config.toml
n_experts = 128
hidden_act = "squared_relu"
routed_scale = 2.5
norm = "rmsnorm"
optimizer = "soap_variant"
beta2 = 0.95
batch_tokens = [32768, 65536, 98304]
max_seq_len = 256
Below are experts of layer 6 (counted from 0) of a mixture-of-experts language model. Rows are named router (the router's row for the expert), up (a neuron's input weights, with its number) and show model dimensions 0-255. Each number is 128 + 32 x the weight over its row's rms, rounded and kept within 0 to 255.
Before each expert's rows: a language model's description of what the expert responds to. This comes from a sample of Wikipedia text that the model never trained on.

# expert 27
Description: Table and heading punctuation. Table pipes, opening parentheses after names or titles, list dashes and == heading markers in tables, lists and headings.
router [115 141 143  80 103 118 134 109 168 135 215 132 159 170 131 164 102 123 154 203 118 118  91 105 155 143 129 133 167 113 113  94  92 154 166  58 117 107 122 114 171 143 163  91 117 166 123 151 127 141  79 163 126 141  98 128 172 183 103 100 121 125 103 139 135 155 112 106 113 151  85 140 137 127 149 104 164 145  92 117 114 111  79 160  71 104 170 104 189 147 116 143 185 195 141 165 133 119  96 169 140 152  93 132 115 165 169 119 101 152 105 171 145 131 132 193 111 110  65 113 147 112 121  53 168 164 130 143 129 115 143 126 175 108 147 118  68 136 144 213 143 131 116 169 151  76 130 109 130 135 142 164 156 146 120 103 190 135  98  96 126 115 132  64 143 143 156  92 143 153 167 131 110  92 149 100 164 131 169 218 144 109 159 153 153 130 193 117 150 104 124 105 175  64 180 122 183 117 146 132 115 138  59 156 158 118  46 145 126 103  79 154 103 135 139 113 150 136 104 114  94 143 169 142 116 124 118  83 114 150 154 155  54 126  70 108  80  76 162 134 127 155 160 156 144 112 194 150 174 105 206 175 132 171  97  78]
up3 [136 131 148 104 163 132 107  93 212 124 157 150 110 179 195 123 117  82 127  55 138  60 151 139 112 144 154 125 186  48 149 149 127  99 167  94  93  72 220 143 119 110 159  91 125 136 105 133 126 156 131 129 128 169 163 192 137 141 121 171 164 107  87 132  98 191  94  93  66 118 112 170 167 150 156 166 144 119 142 155 122 114 178 139 108 150 114 148 105 115 116 174 145 127 124 127 183 136 115 129 112 107 128 160 104  87 125  88  89 132 120 130 101 120 119 139  71 178 137  83 113 115  98  43 151  85 115 129  94 123  91 140  71 113 122 114 144 150 188 100 145 107 145 157  83 112 205  69  97 103 125 100  76 109 132 167 163 122 170 130 163 133 169 128 128 120 114 103 123 128  90  99 160 104 124 100 101 112 126  99 125 113 171 145 171 131 128 106 120 115 164 132 152 135 128 147 149 100 141 133  72 124 134 155  65  88 133 182 179  32  94 150 145 117 129 166 125 107 122 115 189  98 159  99 145  83 111 147  86 131 141  95 106 124 125 129 131 209 125 141  79 112 119 161  88  88 162 163 149 123  99  89  75  38  84 128]

# expert 32
Description: Compound and qualifier words. First parts of compound or qualifier terms like high (school), grand(father), Super, Public, health, non, National, often in education contexts.
router [ 92 113 113 145 147 115 161  93 131 177 146 146 143  75 137 101 163  82 166 189 105 133 104  70 154 152 167 145 134 147 129 133  70 155 181 102 112 146  91 141 175 150 166  72 104 100  78 126 167 127 142 131  94 134  97 124 134 140 125 147  86 113 112  76 189 117 154 157 119 163 154 193  36 110 120  93 110 135 167 151 159  78 132 159  89 103 129 134  65 101 160 127 110 128 132 129 150 134  83  99 131 171 101 142  94  88  93 139 188 117 110 135 139 120 102 141  83  77  63 147 141 148 143  80  66 127  99  96 122 130 157  55 130 143 113 145  77 147 110 146 183 159 115 157 117 109  81  86 139 138 126 163 161 108 140 131 107  96 160 120 135 137 162 154  70 120 177 170  89 136 162  90 115 112 100 106 109 170 165 146 123 107 157 127 137  17 125 139  82  73 149 137 127  80 104 100 184 126 104  86  94 127 129 128 127  85 189  93  86 111 105 112 119  90 147 153 177 102 144 174 103 149 161 176 168  97 142 157 161 129 101 151 106 155  64 127  65 122 180 156 175  94  72 131 155 135 138 125 158 129 172 156  65 135 103  88]
up17 [ 40 211 129 139 164 139 194 152 147 121 127 184 155 128 110 116 117 133 130 109 143  97 147 125  95 128 156 138 153 161 155 123 136 106 172 105 115  95 113 136 181 138 132  57  90 102 103  86 156 135 165 108 110 147 130  76 161  98 105 149 146 117 106 151 171 123 172 127 143 134 130 110 163 105 139 107  83 111 142 122 119 118 104 156  86 110 177 131 156 109 124  75 123 131 138 121  69 122 122 126 122 148 160  99  74 133 117 100 142 106 138 124 126 178 109 110 136 120 119 120 192 102 156 134 107 105 173  87 142 171 113 149  84  71 139 156  80 106 112 158 100 110 204 160 111  49 165 127 155 124 151 127 156 126 117 174 121 161 143 105  93 187 158 176 116 166 127 179 190 124 119  76 119  78 104 115 105 126 123 112 133  66 171 167 134 103 176  67 113  81 118 105 175  92 170  72 178 123 154 135  56 154 141 105 124  91  93 151 131 121 107 166  96 106 111 112  96 121 101 104 117 100 208 205 118 131 139 132 131  91 126 110 111 183 116 144 168  25 127 118 108 165 168 119  85 117 141 126 129  10 160 139  92 123  86  89]

# expert 63
Description: Noun-stem word starts. First piece of a content word split into pieces, usually after the or a, as in maintenance, implementation, drainage, source.
router [144  35 109 192  70 124  82 109  96 142 197 138 120 159 136  98  97 130 136 127 115 115 148  89 120 166 133 188 151  75 107 118  51 144 135 132 134 150 133 142 179  83 178 131 126  90 111 137 145 180 143 156  76  78 118 168 199 119 112 169 164  75 137 185 126 118 154 142  99 123 106 165  46 144 111 116 172 147 128 171 186  78  87 129  98 152 124  89 105 111 115 157 111 148 121 146 123 196  90 153 190 123 134 129 127 132 164 135 179 162  79 163 206 205 147 139 123 112 110 107 155 111 155 114  52 139 162 167 150 147 138 106 195 120  78 115  94 100 117 159 120 147 138 205 104 131 123 109 125  88 121 155 178 108  83  85 132 138 105  74 131 125 114 145 125 144 151 124 119 124 100  85 122 157  84 144 113 157 171 153 206 139 151 151 132 105 121 130 130 128 133  98 146  51 168 121 128 148  96 135  93 133  96 155 130 134 182 131  83 150 116 115  80 107 180 122 115 132 165  99 128 112 127 151 165 101 118 105 152 161 123 112 134 114  55 110 108  94 174 136 144 124 117 166 157 122 170  83 181  90 153 100  73 148 165 112]
up1 [151 149 182 192 110 134 140 173 112 143 147  85 111 190 128 155 145 147 145 106 132 138 129 150 142 109 105 119 119 160  89 137 105 132  80 125 137 131 163 125 147 119 163 128 200 139 144 132 169 141 144 185 121 196  72 146 116 168  60 162 159 135 153 118  74 158 135  73 153 118 163 134 115 152 144  84 155 111 148 163 105  91  75 173  74  73 108 118 149 132 166 144 118 161 122 132 127 118  99 112 129 113 145 129 145 148 208 149 142 160 117 127 189 143 132 142 156 158  93 190 137  44 108 106  59 133 177  76  95 106 134 111 128 127  52 145 116  79 124 148 181 171 161 167  99  76 152 116 101 115 141 177 190 158 133  94 149 145 145 133 112 160 125 167 160 133  85 159  92 156 155 146 100 179  90 110 134 152  92 122  99 123 118 157 133  81 144 109 145  73 104 158  44  88 132 165  76 127 128 105 139 116 100 154 169 124 121 161 125 196 124 115 106 124  81 171 101 129 137 119  81 158  96 150 181  82 133 102 143 140  82 125 129  88 152 137 163  50 201 189 146 161 119 166 150 171 132 102 159 108 114 130  52  96 137 117]

# expert 53
Description: Pronouns, e, punctuation. Subject pronouns he and she, the letter piece e inside words, and opening brackets or hyphens after headings, as in mano-e-uvring, three-year-old.
router [128 115 121  93 144 154 152 104 155 132 165 141 107 120  40  74 126 119 114 119 173 101 134 104 158 145 142 141  86 130  72 143  64 172 199 123 135  93  72  85 145 132 198  98 108 134 162  56 155 122  99 140 125 176  83 125 190 184  78 117 165 129 143 169 142 120 135 153 135 118  95 128 126  83 117 141 165 156 120 181 128  80  92 137 165 103 163 128  95 107 145 143 142 192 121 111 117 186  86 171 146 146 136  53  38 130 137 116  94 134 150 176 125 180 140 164 148  76 106 108 147 146  83  93  95 136 184 132 156 149 150 172 163 117  97 186 120 122 107 156  83 134 188 141  73  56 139 108 152  71 110 154 159 152 127 163 126  97 164  93 132 112 151 126 119 161 157 124 122 101 124 129 131 157  73 104 116 119 169 128 192 154 168 124 129 124 123  60 133  97 109 128 139 127 154 110 142 150  93 140  70 144 153 140 142  91 166 169  85 124  90 140 115 110 120 112 143 123 149 132 140 113 225 123 135  97  91 156 141  96  90 137  71 124  83 115 129  81 171 123 149 119 202 186 135 143 157  93 130 114 130 141 138 157 174  62]
up0 [125 114 138 140 193 152 125  52 125 113  35 147  44 104 117  62 141 173 120 140  39  73 121  93 151 119  84 131 119 103  70 186 162  97 107 123 198 107 144  70 118 130 134 101 149 140 141 161 181 137 110 104 128  95 122 185 106 150 115  87 153 126 151 197 154 156 135 152 144 103 151  92  80  97  56  83 143 116 145  52  96 113 144 105 151 130 174 126 132 101 189 140  81 129 105 165 113 130  70  71 162  94 146 122 129 196 165 142 108 119 168  90 163  99 127 121 109 135 117 112 164 168  69 124 141 156 154 112  70 151  89 145 149 111 117 103 145 117 120 114  80 158 119 125 141  73 146 176  82  93 164 172 163 125 174 115 166 146 124 107 180  59  80 115 145  79 127 135 103 102 130  86 144 163 106 151 144 154 135 197 123 185 125 107 126 104  95  97 158  63 120 116 135 132 154 107 103 140 150 149 162 132 150 105 160 120 169 141  70 167 154  98 127 118 145 122 140 119  98  98 124 110 148  96 107 162  71 117 174 168 161  84 136 123 107  80  98 110 123 130 125 145 131 123 106 140 141 154 154  61 132 156 125 119 156 113]

# expert 50
Description: Ordinal and position adjectives. Adjectives after the/his/its marking order or position, such as first, same, next, northern, final, original, plus the decade digits in 1960s or 1970s.
router [ 37 121 140 144  97 130  94  90  74 199 204 139 147 141  79 163 132  97 163  92  79 110 147  45 136 118 198 145 168 117 106 118  95  91 161 118  96  84  85 125 169 143 191  81 159 116 113 167  81 186 113 117 102 136 104 131 186 142 149 162 117  69 140 158 130 135 122 118 177 109  71 169 110 193  81 140 142 142 102 125  95  99 120 162 136 113 103 128 125 110 143 132 107 149 116 180 123 129  98 112 149 127 102 114 108 168 176  99 156 119 119 165 134 153 188 156  79 106  59 106  64 160 105 156  88 133 178 138 164 117  68 111 177 104 127 146  88 166 109 197 117 136 105 145 132 106 158 123  95 150 140 187 146 142 163 138 172 145  51 115 170 128 121 135 123 114 178  93 120 194 135  91 177 130 147 109 120 141 136 156 124 108 125 130  91 146 183 137 142 142  99 164 173  59 145  70  89  89  89 171  96 119  96 142 117  95 163 100 114 114 133 138 103 158 168  98 132 162 151  92 113 125 135 171 165 102  79 127 142 110 118 139 120 129 114 105  79 126 161 164 141 148  88  69 101 149 155 168 166  76 139  97 111 141 136 116]
up1 [174 138  75 160  98 156 101 119  83 181 125  62 119 170 120 117 140 136 138  94 159  98 152 116 122 201 119 137  90 111 110 117  56  77  70 132 148 153  71 101 134 127 143 104 117 139 217 104  86 214  78  96 131 108 126 163 138  92 142 163 141 126 115 188 110 102 123 162  93 124  76 115 108 112 116 135  84  96 157  82 156 149 113 168 135 202  93 146 124 129 115 141 138  89 176 118 112 149 150 162 141 129 162 133 170  84 135  79 133  54  57 145 191 162 147 180  93 116 136 137 157  84  99 128 109 142 135 134 183 140 108 160 151 152 121  48 140 149 128 164  89 116  76 114 147 141 164 138 107  89 124 170 190 149 127 142 124 134  90 121 111 150 101  99 131  69 135  87  86 147 103  54 137 164 151 157 154 115 178 121 148  67 137 114  72 158 148 138 106 126 142 172 143  85 171 122 153  47  74 127  94 157 138 156 142 101 189 135 137 133 142 113 100 126 134  96 100 133 170  92  95 141 138  95  97  97  90  95 160 123  94 101 106 125 173 121 160 176 148 198 123 117 135 129 147 132 116  74 119 124 103 129  87 154 172 150]

# expert 29
Description: Biography verbs after he. Past-tense career verbs after he or who in biographies, such as wrote, joined, signed, served; also name particle de and 's.
router [139 176 101 105  87 145 130 111 138 154 120 150 135 161 103 139 130  90  92 163 148 149 180 107 182 124 166 169 126 100 150 182  89 143 176 123 109 143 155 119 147 158 175 111  95 126 135 144 140 149 139 172 133  93 118 154 118 165 164 132 206 105 162 124  92 144 104 115 141 125  50 114  53  97 174 162 170  95 108 141 138  77 138 182  76 130 205 162 114 195 106 158 156 115 100 174 138 170  87 178 159 138  95 139 127 125 143 151 127 195 164 104 129  99 111 200 133  86 110 128 135 119 138 129 145 194 109 116  93 123 148 110 130  99 120 186  95  88 162 255 137 127 131 171 164 138 183  84 101 111 148 172  97 112 150 131 120 143 114 114 100 109  81  93 134  94 142 132 161 166 158 136 142 113 158 159 185 124 164 174 145 150 130 120 133 135 163 101 131 127 173 115 113 142 111 160 180  84 155 120 120 132 111  70 149 131 108 205 151 134 130 123 119  95 106 165 160 160 149 135 109 131 163 204 166 109 126 164 154 105  67 137  36 157 146  96 111 137 148 128 110 127 184 159 110 146 179 126 158 116 172 196 119 114  92 102]
up2 [154 180 151  87 131 142 133 188 111  99 168 141 149 108 141 140 150 134 153 151 123  68  91 124 175 162 126 188 142 118 137  91 158  97 142 124  99 124 136  86 154 140 128 137 136  94  91  98 128 218 133 164 108 175 113  97 103  84 171  77  93  90 149 172 120 172  76 127  71 144  77 101  60 110 148 188 169 172 115 105 136 166 163 139  83 139 193 204 101 144 138 118 165 137  90 103 162 152 112  76 154  91  66 156 187  87 181 127 123 104 145  74 102 112 118 126  55 120 145 130 152 122 118 171  98 193 112 126 124 108 114 130 144 132  73 176 102 133 172 127 102 115 140 164 121 174  79 138  55 192 154 121 176 139 169  62 142 178 129 128 105 149 196 128  53 106 169 135 170 152 123 111 123 149  79 142 116 123 139 136 145 114 139 189 112 130 161  96 117 105 165 164 156 112 165 114 140 131 150 120 113 177 158  85  97  85 180 175 154 100 173 111  85  93 154 152 128  97  97  94 173 147 138 124 135 141 136  96 154 115 128 124 114 173 101 132 130 181 149 152  91 111 169 123 133 143 145 132 121 166  81 169 143 140 133  95]